python train.py --num_hidden_layers=9 --d_expert=448 --d_shared_expert=640 --hidden_act="clamped_swiglu" --init_std_router=0.00921 --lr_router=0.000957 --num_attention_heads=12 --num_key_value_heads=4 --qk_norm=false --batch_tokens=65536 --max_seq_len=1024 --dataset="wikipedia_en"
Below are experts of layer 6 (counted from 0) of a mixture-of-experts language model. Rows are named router (the router's row for the expert), gate (a neuron's input weights, with its number), up (a neuron's input weights, with its number) and show model dimensions 192-383. Each number is 128 + 24 x the weight over its row's rms, rounded and kept within 0 to 255. Numbers have three digits each.
After each expert's rows: "mostly gets" lists some tokens that are sent to it at least half of the time; "gets" lists some tokens that make up at least twice as much of what it gets as of all text. This comes from a sample of Wikipedia text that the model never trained on. Tokens count by the router's weight.

# expert 1
router:095115112130135095102141136113125133093137145107158143168119099177135161149092142162146193100082129115164107146153150083118140117153135166161118129129085128142084120141120158141135122102125155144145102106093132114125141088100135149121153159142107151111120138148155113096169108142148067152094109121106186123131102098120099097135126136137124084141106076110104126145097103133155144130150126116133116100147108107089131159102131135123142104136113130153114134152168131150138100169144094144120104133147085143128154165103149077159139122149110124120122130164128109073086109103158145169
gate0:152096133171114125143135118149133116111123148194128171128147103109172163122145122143101126125141127081072169135080166078135094165143167136144141068099159119152085111103169116105129168110134131120112148140162131144141157144133158119104156159140078071145119128157115166093117124129131143080107143156112143151094160115090146131167157144107107148085130151142157137099102153138110130142119134170088160138145167120105112121133115146146123155127126124149141139112105119108114109123108126100139109162114137115145128137078138134120147114137129153143131127161153139129156123171138127120
up0:165149144167120133149078153113133111151117139146094152131170100121174159139133124139093114137125186139102108112118170146106097151135121065090153197098146132117137100067113171143162125164108159160109193152144171139125147097112144099129130132159130120167121145137091143141112124094121163128110174132147102142128108162081139157106163098129164164089137120163104147145073148141102135117138110177124132140145147115088136118106131113134133108082101128139116102106113090119146117134092147127101137124091179157133118124106167145111176133125133135100097131141167127147147148140095112144
gate1:107097108106114139122158169114119150103141112133131153135122120140151155138128119125106113107154121104179129154117122149119142130125111097181115071154131137138116104146118113112176121128080146122171163156166145120117132083121143142124142160149178041157110123108106158125166122135115128118146119149120148117147157137118114151149130111118174115099144153160143097107165158165110105143118165105109128145097155139150145149116101091108190105114178107138138114137123121115140144168167152113132108102107087166182170097123105129151090092128170126141167110161087113124140146150084195129
up1:094122136131095149088121114120124111076161165131142177146146090148121126134118148115124133108128107122154119134122105146082156149131118114151135129171109136115164092155139184139141120149092142153149175124123136134153153077148118149117139193118145087127147107142136111130131138139147148114178131100153113118079119111168146157159162094143149090100130108159137164132173116141103140115119124157134121143127129092130170164094097106122170143163144094108149132116156124110123149115108134128154080112112118116105139130148162165130114109140160146137165144090132154136145121153093122139
gate2:138115156110144145176102123143128101109132135139108149195092110141143124113095135158117127128079144121163114137132119101137079165088132150129126125135085106155126125101115097092096121123146087160145120131099146112117118180140115137143128120133157169130137116125146107139121144140142129198134117123112135139104088113138133137170122147149105150131125117156130120107165153158135156136168088125111098133108157140138115147141099099129072117130134129154084127127113155123137103086136111134096157129173138123114142153126136136186098099120135172112134104142116138134131104135152120094
up2:132107135159101156125128125100107118166109135149138105176111092156139112056125107147143126183088186103132120139147112103106089125107099138134133095160120101139129118093117086094108147138113130175156130104108150101118118119114130114148127105096150131153132134138172115082130113135142137226149117113120118166113072145136133147144107134131101106138155157122109171111174115133136147109136109123095152122144132141117141133163123113111093122110135086157078139106109144116135159084143110128139154130137121120115159136107141160141110086072148162124098130115115124168116126114111130112
gate3:112120111100176118103095156168168127145125118121146102121142115150116171151144192142131110167115134122113133148111114135132149164089116125148087140125125090132106072111114123128106103147110144132109087108120161185165159154147086138153140141140150105110134142159123130158097139122102099146139126118113144114103116179143130162132142142109159083094104068144152160161131107125115151196114165090140116124157148111100097121103141122109114119125147108141115159128143144119123144086106145111176146140159129140101080109175102147125149119122090102158124105126118109155138156109137158103
up3:096145085132134121138116156149174109158099103145164114094149101108130157149103195152125143158115138142171154117088117129115154145114134122124088155138119103144117054127117125133159092130127132115105134107153165186163144127136091101158110131142156136110130193140117139175133130129085091136130087096127118089154132164103137168076146122136169079147124109117117133147099115099128121151127160109168116111166135102090109143138134112101082137120143136144100160140151159148100086072142119100180099164144126140088130086168127137117088172111100125131124101128101118137139137164115117122
mostly gets: "-", "| ", "- ", ", ", " in ", " January "
gets: "-", "| ", ", ", " (", " ", " in "

# expert 13
router:132111131118156166091104121067119138134157142097106147107141133120136113120144159174147110123164125146065120126112094132163131105136172110142161121135106172125067112149113111127116172133184142152105152149094126147167179112142173136120124093148150111182125103134124139125114110137140167132117116112181146142175100093133107151111122097108144140167157160096106124100140122136174085143128074114156156140140126106147128139120089108145117116066094116115164143084160159138165135136143135104155134091132140157155112129114130150109130116117102127090121161142122122125104145120117120097
gate0:162169151160151156174153119095143136099129095158119113135087113098127139109153114094149124125127142138087143131112112133166173129083132106134160100099119149132158138108106095093114101145116094117107156139138083159088099151122111146150118113089151087090174167146105176143097158126116127129134154147121153137135138113170103134145156186119117167109126154148133168120157119139143138119121121116161114133109169122110108145112168111145137137145125101136147135131135119156089133117119150148157139052171141111148123150167106107072139130123171152104093111124156138122147116116124087115
up0:124136135153179153194120129106113130158170139184101127156118116121123099089115146118124146134143111143124140131089142143192184123099141122161142100128121163098156135168145102107137096130163120111149106153144078140090129150097110165137134169138138046126167123116127152153087092113101135127158143159116133154124142115167140160148139128114119144123107126120145128136109097150107118084139102093163114149107138115125080074120175137118124142145114099182148099115147151173120108118141157121147118099119150152157149120154096147094085127105148132142157168114137118120131156096147134147
gate1:131117134115148104145154134098134105097114136095095117140103152123083157118144139109107114086115102157132107111120138093164141110110160139154113076139119164132120118122124120156153143141112112151112132151149121109154134138114146085145063119138130146128155146090127131117124143143130111171150097122119093144145175143086098138109162121111124151166149089171147113123139145117152124131059115117116166095115137109137143107125155119170100070099164137122135143120141069156169134061110101143122161112114162159157138176128147123089136123121106152124141099110105110117066130110099126161
up1:172140091170130088100120148089162132126105132070116155143125143138130127130158094111066112105130122142125118114118128142113092124160145122079158084149129140104128127125101164156131119137143136120135142154082114133153145133122122118132105139137113141164116097075145142118141152149133120113110156103083104162128140115110075141135142135146114138160088081176151144133117162101148125111089109095139127069136130123178088139134182091125125099128128156110121168152143086136128121128101126109108109105121147140104121144156137131103109078145111145164112121127112128155127153144093118145
gate2:144145144132123175150124109146151132115135138097120168102154120094117110159106135129107093150094124131097083126137094119071152110105095105148136138117138154155164129128137124133118113139139065114135151092129111121107103128097108109132121120135139118161154124097165138125159128171156145109123097145142114107125154133119152083111121136154120156146098138104143113127158104134129138122111128143101122105191129101143164093094133158158109112144132154110098112170096172098128073109160132147078101113151154129150092141125116146124134124135112148133129121151110139126136159119112135133
up2:153121113133124180146122081167136148109109120098151111094144113132099132137095127128104099149127119075087114141101133129116148155131126134133085147144107128116164136156143132105158080107152101107111109094146120126131117089094134131120111094139134120136149088098140113115131134145163152123109121151146142090101182132140142118130133120196074118157083103112134095103119132119144147103088123148133150155130093117110130093116128105168118151163099151106153115134115173079130159132155198186088090117135127118149082132139065140129130115095155123125143110115124165118138146125134128134
gate3:095113160180105102151129135127143134134132135142136132093194128126156088100141128161111113115164123131118130106095090148081125097149122114127139132157136129162120098127126102116155074125123097088119136151097150136115102153123116126080114141132090107144161184116143109119123115116154151154130139153121144166111153130151094128158162162153121158149118144144127117079128108126130131139137099101119154108157102118160108145157118114118126116148144116125100114157093136103121135078159124117099123126094145110106077184163117119098096151099141128148114120120098152091148139092106123147
up3:113121116125122125129117160153147166105141114116114117155143142142128144133145098137148123103088145135077177108093056171139104100141100122155110126135134147152120074125099137114112102128123127095146146174099168147141121152152093108141140169113120162162158118116173134078090120162138153172102137126133161176154129147170094087187116133104145145180137147127134129118105130121103158144108103090127116126202161137109119136155120086084127137142155105155140148117152179149099127137145131105137091126111087160140092162156147108125118105091113150103147099143094171149145153092171118146
mostly gets: " =", ") =", "i ", "- Genus", "o ", "Species of"
gets: " ", "s", " =", " | ", "1", "2"

# expert 6
router:089100134135095135168166117116115118117109090139106126090140162091093194146127094065132156111093135158111187088124152107107157138107128111130107170138149137130126146093115151145094128144073168129140157131123123086135123100098154076134144126118135124130121138117090086128156099117105137101138131150128118161103162121149131135128143137112104174131163182141111104165120091141077136139144157145098114116184119163133141117115155158157180158128170133180135130106105111138136119098125136085120110163111148059133104116088147090121109141136112110135119156141104116101109142130131118182
gate3:145116149116099129128112127136139099148088094124094129138160148121112112088146152105145149113125128122090142133128146101179149120156101066119081143144115129108094107106121165115118169109107122127165130126114134096146087111119149087128109134082116104149113118101124128116121138124147106111168125127122146159127153081139132135163128138175174112107130122124133169113113099138126129183122135155115145134126131181147144103090103160076096112158158132142130106122081166145129082113170129107162128093123134108121113105124143113122172129094135113109155136117148083102106122103148129121
up3:097150162125100063095127139106182085140083071140122129148132151165096131095137144118135110088078108094102153159161125097156129130124131103119098156151127092136109107139096158104116180157121146106152120111150159117152092145121114103130092154102086113130142123097098150116130128101149121147155127117089098148122140114182139126164123108148141124111161143140154140163139088129153147195144107151110149141157139175143123100102118123134122139152157129151124112125121130100147073139146101082156148114159122147120099127173109111109189139121143124096167153106136129146094123133118120122
gate4:122090096103083137095123184143110138100115168117083163107114104140079185128155130123130080159144139125121170140128078092121119106155088101132125123144140119168127132156142092121105133169144171165129136160092117146096112144085090142129124130109082084128167139139106166139155171113126131137113126138183125160097171108080109149110195124109120169138137130130123135134129109125075149134123110125142148107128131108188135140088125121153151118121144156219157145170098148136141146170127106121098149147143117139134088145117133107179123101150100124127159161159118124120069137151057148110
up4:137126149097103142153144143121096106102146111123144071131102125083131123148113130106152129103162162139109154126120142146104142156127107106099114105101144095169101090153091078140112152132155131168148110114096124158128136124110101123116119135124096090150140114125144120148149146149097124072098143145142157155085122107134136150155132132164160112116156125142118129171103058107098163170161131126140136079146094110102159089170099075096191155118121086133145140103133144132102145121149110097134134107136140103142146129127111084187112096132142103103125125138125117163144124137094094085
gate5:152115119107089173106163110143119102166125153125103163156139080134124134107093160138124134094147167161135154141112134105093123115131120131160116125163091152139145137119149105131121127123112146137113134149152157090111118119154139113129140164125127147133149136150157158166132176127133121142182157123138094132099093149128106129093180108114167131123139080143131121108165133079166180139108123127107124100125119127123123188096151104110132092150119095166160125107128151132103097127137175157122113137148105139105110134121147155147119113134130130099146076144125122118099121135135106102
up5:145105114104105167167192132140160083144099148121105137135144093115125113121093155135153177154100172127109135134129157123135133100102126141142113128139127128127145120130136133136152133113105114159142159107154121110121116134119111063129137144116144162116170105149126140189133161123119135141162127162140096141079097149130079085099146107101147115111154085134137122141155126115158147104115101110106153116146065111117098176123156130143105124141126131157100111101147137132137125135126142125129144107134113098123137106119143144142130147090118128101151112161115099098124101158135121106
gate6:161114137122144087106134088101192123141114102120096101156143103108123139131110101136109149138096114112094128169106159136117141104125087112152142144110091100135128115116150064137148144088132145157156134141134120130114141110109132132053134124139178159098123135115154167099134182146114138145127170159103146134157082114164130110126153091119129119112143094148137114122092096097147082122170146117168094150092107120147129115122130128135142129161138137150166124087113150075134088146093157127084167140120054131090117133157159140120143128126135082142098121113106148123122101147145132149
up6:128121157151160106129127099101186150120120110097105107137124114135126177135138122140126191143145137111092108135142116125133142128135104117125132162123111092149155100089150085172144149083128092116136072082147109094109122131116149159096166103163121150130118095151115187105173156128106158139111134129131152097143088156161106095122112139138175119166135088117122131144115147128147064132148150115158143149120090091127112156129121159091116139164147144155157103119130143110146131110117147127094150147156119130129132137145150131108172124106137089174111081087118138124128116125152135188
mostly gets: "\n", "\n\n", " \"M", " |  | C", " p", ", p"
gets: "\n", "\n\n", "–", " P", " p", " T"

# expert 14
router:156120093104108146128123129129138112107125150148132125084086088103110131120177159110164115117151143097119146155156095126106103156143086142116128154099162140143189144151129160132145102146162145166101172143131136134167165112151114145119148131179115147147121106130128082170109141134105153164111142088144081138152175112134161145124110110128143142142139143175141146148132172135148136156134117113093149144160114087123100132119083152117144170098203119131126131081143138149107155132119152166114120122138165128097163089154137112132128122088117139171152141103101129121117097167171167131
gate3:143118121109133140131158083156072125145111125158145116116145137168123106137153155144133125152101180149123122129084151160142132101163143167151129100124114155083151130126142123118106157111094145096144105093120131113137138142117119142146144116119167149134139166074123129150150108139141135121153140103111151102108107126145140160196149096117124145142127136134099135114119171166100159125139190127101138124135139148099100158118134137096103094153156096093150147147152117113152174134125120165119159128107152151122146145118099132151062110104125145151143155122063132139117114135143143175
up3:126141113099137166178147119177102125131096093143159133094135119161113139078112132143124165128142133161193095118111142148103109145168094138136126138117113170116150099121126123117111133113115146146128115128123118107123110143100110102138134132121137148104146154126117136193181112118131103097182115081103161111109116144115140133158112124105112128132145101149101122114099136127142155099157185101124150121125144172108138165114115143109078080186139112122124103151129116123149123119164089148100136155139153131119142173110120129116065119091123133107091132091124130145109129107155116173
gate4:114140138154157106134145133112147162099163117145126116158107127119099114109151120145164134124124121133103140115136111116158161139120128148140184145138110106148090148101095177101141090131149118082149125131085131117126108143130132168147128133103108119141112097092127098130112133119079166126124135068128097142125161115188158167137157111124099107134162120148126113117121179112087119087106157117114104114151134099121097116121187136153166099135142127135125118160137101113124144138166146145139130108111160101112155157158162109116119109148120097179134150120132113111093096150162107101
up4:135120158151129130125134132108142137137151114143144121155107129139105081143134102132177156127151139134124157065118122100149160154146114136154139098161132100092105130118115103092138119081135126050156103100099114118150128113113161129165139147091115130161129168111138112114129109087102169122120154106169142143122127141118139141194101138157120126168176109103118123159134147121131119122164095148118090135093125147109086108083160115098119164143114116090112129156114093151107135123155128152112158166142144100109155134136160085086133104117161122129129161108156117124110125121160147094
gate5:113067113118103110147131147092100106121131139103141134126137115116111107096122115137121141092164104143158114121130116130090140145135105163104138147126098106138119136110135060135129140104119109152143124106122097113111113118093119127136110133157160145175091093122135132171119094142090129111132151136075125119102119127155101095089196065145140083137121102120125164147127123088172113089162107144129073124146111098115110128110134134142123108082098152120084121109159125148152128153144115131130173152106139136104136105111106133149153115126157131098117118124107099101122118129132161123
up5:129086111143104113136132150124135099105144123097120143103137131103086097153136139142137146131167093144161095152135098111092151110089100126108138164159091112151128153108107088133146133114148130129123141132092135141115122082124129099118100140143145172149094131125117090145148119152114118109142121144096106125111129108143160133114169108142096105120107159111151161151122146106157116109146114087125105125148126077137094149121124138151118123068145132153125118125121125180120143154132111155134166124106147069106148124162118109177134128152130155110127149140106112084147093143150139115
gate6:147133140162104128144141141107119097137138130087125152112128106107137116078130173155124125132114144109132141139165139102145116126144146126151112135167135144168158156106104120174165150143135116138097133108126087145095133105113115131113113081112124121143080160123169097127150155122116117084154104140153113170116167128121114130095108151079189146134148138172152137132124106118140118121135112176134130121120117140103142124110124087100180117108133144141155106124110101161072105157114147108082133135107161126150127105150140135094127111138117091088130147157129171161088098136137132098
up6:139074157132121144123133118075105149098126119158150108100106093105151101105154150125113141137158148136109104154140121139123143095154124126160119154136119141154160121100130135121140147166127093127126127140079130147142115127122099103110100093139070119163086133112129108115129152142146123119125113169130102173112130137158122112132101122104183092118132154144141133134151062126149113150159115117167110134096098151095167149128123097129115123096106111100165133138118132161115100141153136116124076154101184129099161118139136112143140124137145141111134133120114154155107132143113135124
mostly gets: "2", "1", "5", "77", "6", "7"
gets: "1", "2", "3", "5", "4", "6"

# expert 3
router:151138126119104115141117132130115104111130133157123134122159150164127082121130158113137084150153105110124126079133121141125074077123127113186114119096120142117107126155143119165129137173126139124130101128121127101146095077110166137122120171099107105094145119130131095152145136166157124125114103140146100118130135176084073110126136111140170107148110154144122145121106078136108136108099153084143136160124126138135146175170141084089142086123099084066097114134119132150160160132104134091156141119135116135143123150116128111087114103105186134128121119117145147128114118145134124119
gate3:152147116158155111140185138170153118143126153088147128132135114137133107153084128141123144103139115173104140143110139133149080131149163141190144125118138138091161134129132147137133104129150161119126097170071131104126126177113097145118133117131167159145127126126107101151112154147088130151105124083155151135149069134156110147122137074127094114120130131134136111166140147095104163115077118165135107107131140126099147119099137153123124108156167129154177096065109117138132176105136145184090153117139137143133113128111101117151105122149097161095143139113138102154129118101100126121
up3:129182128128154122106141111118164129168161136162130113132169143132092084144137099123117116110168130129105110101130133081118154162125123135187109134136133136124112078137112182166176106129106129166150128149150094135150175165122129142130167108133128111133142124099182092114132134144107150111091167098170141181153116115119140124156147104133124126124120142152146138132107166125135123120133104169127154062174116124155125109098131131166174166114122121155145095098097145131133130157110117133134153125115194116129094094140122179097125094120075127152151155084143150133112131116153127140
gate4:099139122138115158142132101098136110135149136106132108140097121169161134135139092150149134135158145145137158161133132115150162169152157167115181142135139101158123103125150084106108124139095157120142137112127103125135120152138127166182164147105140146106150134172113113142133133127139141129116133101145149112138158135130187134130130090110105151138111104176134124130120155133153144101129149112088151096120120102156173117154121146106129116137116136114094164143138172135126120146126147152129116095115154151119110103126087146136119149179134116131089158139146104143120142129152147124
up4:111130093149083154120131115120105117111172145104078112151130088136192131106140111111120117141107103162118137118143100126101140195119109158154131163162114148098098153122144115149116159141110171146101091145154107113133162170148132171183127137111150151128123121159105137151144166180145157159142160136182160091120127135140160106111101090148116114126122177174104111175114146132124128114139096086087159120166112104157140141161136152131122097130146167146100106136107179165064108148103133113113146127130177128109159123140120143118143118151125159173166120135123145160113116134155135112
gate5:096106131163090118145118124131116096155102129130112097125151097107085106164114140146136120115107151166097083141096137126110106155120113106144105147101156111143101110116176119124095105085130096133153110118126123147104137108103126126148157124188149090110184107124135142124146136105120113136145125152134140146114126105132051124162158109132125143126129101130180146142116087154141118134134180111139105108112101111132135152099166128136063080115085107107118115167133120082114122148114133113156186123127132123178145131087105159126140109111199071111095178182149160115116118131089109096
up5:115187120132100129154137115146118106129143150110089140148153161039110136125161121100135132126139142158116109112146100148121161144119167159180126095118152120156123148103145107156128123161094119120111090146117099126089137135144099178125151144162117123113136149154132137165100100158087142099138124087151097146163125158129141143125127144123119138155140127146169090175139158081125115127166111168138137132124165139086142119139071123116132096122125146178139127122090095102156124139117111123095113157120113138176158162111158090137133098132107089137135137149150139129117126111112138135
gate6:109112100139155056115132095101140151120131111162170114084154128192112155160104115145119105156123105139162118135147102094091097119084154133131132134125159163138144104099120132101137121145103141151156138157147086084117105139093129139090190145125161119113154136092079118148103151099099129110088177128117182142176149095106134118113136112166134132116154130192122146110131151116144140156157147119108158131108155121142130112120121130132129141141110131176134109138129112159138156097178089117125104097170147181091124102103156129130160124160088143122108131105158124103131117124145128124
up6:084145114149107098140118099131152121139169124182143129112130131176102141166096127164127098143127097146150100107126075121143110109127158130157143131158140141156145112148121109129133157124118139161162086145160088112061128134120134099098197188111106107086165149115100117110111154076132131097118183086133194099154117140098169125088116122136120102107113189175166156107115108131137140145115140101125153113088136163103108106075116141127133152157125106157168111100135112153138115106131136133146092114167145148105093118144175135108130147130145123137119103141124156118120120121159135154
mostly gets: "% | ", " | +", " (aged ", "andidate | Votes |", "| Party", "%; "
gets: " | ", ".", "0", "\n", "–", "; "

# expert 2
router:127101140138131100095141149114172122109136144145154096115127117110121148160119105150124127150091132165116115153154163147121141168139138153095060153197143104138133116147182106114140106103094155163075131088138151150133109167113141118145101118128166111081149132170109132114102100133133152116103124176161146181112128078160124165128162171136111144069118122132111159119131137167133099114144159146150133127132132138114120116145128120107118077113112103133141169147119154123108148131109142125112094105101078081124103123155172081115158129130133108171092111157147124127091105134153141139
gate0:096166152137111133123157141136123158110067137127114145176156116140178116110102126103099148147126122110152096150133155109147100116123130130123101115123139136192098130111135127145114138139153095138118104168119122110122157099168147119129124186107096134158136121110155094112102129120129122141118134139115100125143155144142098127102150084142151114120137127101117136138114146076139112147115095115135150152129116154129170158118137156124067117161121091127146133167159116147094141165164167160082093095153141116131146124115097117073127147154081133146113146165113072143088163126135114132
up0:107151138174133121111147155146090135136112148108127135177141141150156136124140111111131132148130131103129132151154125134105092113137083143075079105104136150134101086113131154120115165100114152129135109148103136117116163079115144118089125139075103110163121150159122137147140101122169166143107145141133136110110161138152128160080118139112172114134138116121107127126087134105115089139146109138102186113113175133132149169137160164120068110121148111100118169173166125166108176133139156114090104107149158123134100130143116153097160163143123137134106141121118086119131181151126148141
gate1:131105124114163111112172155121144137116147117110082119148156133116171162112150136101163109146078161095135118126117145144118094131136159093139122095148121141087097123108118133123115107140116160123170102138106143132150095135116115171103117106079145125105118168110147111098118146123123124137135113131101168133110154128152135149113101149183153108134142130145110166104111143100151119131102164129150145112124126138158114109121094111112119127134111096145133149119124135155155155078079152081176175125123162107116080173124141111146158104104168126124081119111183123127128133117144099144
up1:118085113141165131120176120160104123109142120128130117136127159130137167139113108102146107118096140120087097140124165115172144128089145099145099104153129127093131118103081145165140136125093153079123120099081141114142105150136155156106127123125116127101145097120138127121097106131117144116129115097150144151132130158107133131119110176145157091125158124100141131127118160118173118134117157102145146094142132144157141134134101115150130147119144100133118133114137124132087113093098137097129168140131126115146098177176142075135134141099130081120103129093162145154136171123139080125
gate2:136161112149087117135147146177107114138090131111061109072083170118095139124120123126140150093107125132138132130113108119129082112127092114100143142112147101128117136103116096129133109128119110125122117133175167123066109127182145117127150129176133118152135142167093163111146142128102145139118184124142131099146136139154164115113099084130147111146120168115139116116135122134129129081101141118105139158139118139107098110102080159135108146139135096167076114150094126145127128130161166120123117095139124143141133107112145126100144111164169137141094147075155170124110155156116107124
up2:154142125127078177146122174147098121144116107150107099110093123134108109156131154111123106098138130136167151140120130128112076142136095122125116124103154083105165161125100138089144129116115148112114122129157149140121150133143126131126155107193105118149149154117110136143129126110119121130112161125125153126153132171148148162147123085149104121126162130128105108151120138149140139086097160138138140134110144138107136137125126131121092144112113138167108103145148106117129135109157129107119093137099110158159117127119166122095144103135161107146098122139136192114172103119094130097
gate3:108138109101140105115105142162145112136105128171090101155113149163148143108096116153134086149105082163071138126156163172141106165087116133152172142113150126144096139107121133161126117141134099164148129161137180162144171117160134122166112138128133123127144124094124101117149115109143136128147136150176140162152125147193129140173073198128108147162133119200131138135183153086124112102123133113137074110141137114139138143147098130121123150133109128128107116105136133183160129111113111140147104134122131148144131130099197110114088132098130157132142109115157124090146110153142091121
up3:148139126110098141159107125125145079145114103170139105152085143139136137111099094071089119130083139129113115154181105116096117164156115111118127114144103118166144127146163134119130110134133136136114094098139169122141141093127099139142128105115106122164145182133110131098125127080130117135157152145153166137107107148151166160187117146115127143167135104164155170125155137097110107114122126130118121098138151115146139149126070126129130091069154122125093142154134180116146122100104095136121096147126131154129116131133143132140103092165129135126143123100144132097111115089106088092
mostly gets: " |", "|", " |  |", "% |", ") |", " |  |  |"
gets: " |", ".", ")", " |  |", "|", "\""

# expert 0
router:152147151116149162112133140176127108145142106122177153153113134097132138123121140117123135131105139169133121170125165154123131120141171161120084115121118110125117120109147117151159114084113135138177096079177139166114141139124123153129128124103127140131119118155124101107101123149127075107131101104132125142132110109146101130112118137140138116099109070125165166121128104140093167104090117096141158110151133142096141123112110123139168134099132109089148076161109103102105109163150104127144098130146132122143139147104121133165142126143131155144128121125150120169107144096128165138
gate0:146069131148155125116186079122099103085179116120162127130143101152118186131164123136123163137130142135092077150159120127118117168122132115108140156169112075143154119110169090111100102116125102107157119131113134176145092154110140087100101147114123111141172140141142133131119153117148115123155166129127100121119123139114160135125118171150124129100103121157163102155138151121093113132127158116132097130155119159156144154099111157143116142123124136117134124146132157145131107133130148143089111112126100124110148122141136161091200137153116144130115088140106159119133083129099105086
up0:141100129130135144128164091107140137137150147119146112151157117156097158136120101133132148059159151141134123113133117129120131121160131114090123153119119110088175118126127104113089058093104141182113158122161148161156096148112137062156119123133123126151136122169087086099138143130146126140201151128127091081097122173115130118122131104102155143110107104113131095149109115111117126137176139168124126074099148121149110130142123115166109128110129161113085136134107125171113144095117129167099144096127115162115144086127173135140138123154120132083103082142115102130162128146108167113
gate1:100098133134128137105116116156095089151142129118140152187088107143115131163146134099136117105147129121133131134104134099123123097094103130124135105114076126129139138129176139128169118152132118127098123108130135136162114164082068144086115107112096103143093136158125139067115162141096152127119131153084129144141104092152129168160151140157168116125125153122125164117137151110138090149157123146148091076081129156154105087172130102136121140157151165138134147106145113105135145127114113096107141136102155121142119133136078167093125087121168123150139131097142127136167121111108154129
up1:093149143137152176130137139075093118123189127112198116163123095153134117113147155148071170125145091114155083123120136076130109162144111121097188097125113112112142158095149109121148142122108126125103135121166168119155120177113110118080120121116138137128097125192128148128061165134112146114145109106129117108110129095109124141138156083151166098095135149103159136093130156137084089186157113164084084113128109184106140107120140114151131164151148111135109146141168112138096143120103114114132100120132129117126087086122150137132117088121148156167137111096109119101162146122120112135
gate2:110089151154124114148134142130155118129094141125109166163132120109100132110104089109100169122125106087142095114121102121107134137108092150116151157138133089095102119145091108107088139121147196145096115103133144178103082122139149149123130086114079101134133116123141167122170124115135135133121125125115125084160141106138154153114159157178112136134124122115076111124141108086200159136127138119119143111115069187147105138144142113119124150116144137100169100156097113159108138132146102163108072100125113144170169135100128121154163111138099109111067127097135129109129145120152108130
up2:120064110169141099158160146152129134133111121114129124121121174140148103116113104122103175155155101135129117114119104113099186143140130141129182116144124102066138117112151137129103118109169126168121122089184135130138071117130133135111104146114112127107075105147130116134126123142139115107155149110085104145102152113114127119127153125167107113107130159138143158137105134084164115169146096120160142165137096134107120113120155107114110131141111126132165120170135135147119128115118109125131117128069143156161094178072123101124150123137105115114111118136144103125148149108120126144
gate3:115128171122143133156096133126154123097165115118155088133089156115148116128137116127156128125105124120122101137150143099128103176149133127162133116167108145123098121107149133113159167143145150151097107128140136104099152157071133115129160101130119158128115106116099149145158111145105089169151150102173093120133138147084134131101095139100133114143147148136112103115158184162097145084090127155153163139112172148139122114149120087095123101149081095125134113145145141164132091163134149116171127172120131142143154143090118168132079052126096086110105095094092092121103143107125169147
up3:133134110120143109191123128111110142108183159114130121117119148103150111155146129068118122123077137149150154145113099120098090188071139113148153125163141133087097072140118143137165139120178137135104141129117124116101168140113152135107106107103107135124066118112089159167179114158128090142144165143132134073135127107110114150104183162146177138149110120159141125109139131125139091125144106126187155119133194106171118134136127101154117144159089098120126136128154107136184123158128119139147159155121123141122132143140104175132108139120107106116145124085150087124161129136154146095
mostly gets: " to", " as", " that", " with the", ", but", " from"
gets: " to", " and", " the", " of", " in", " by"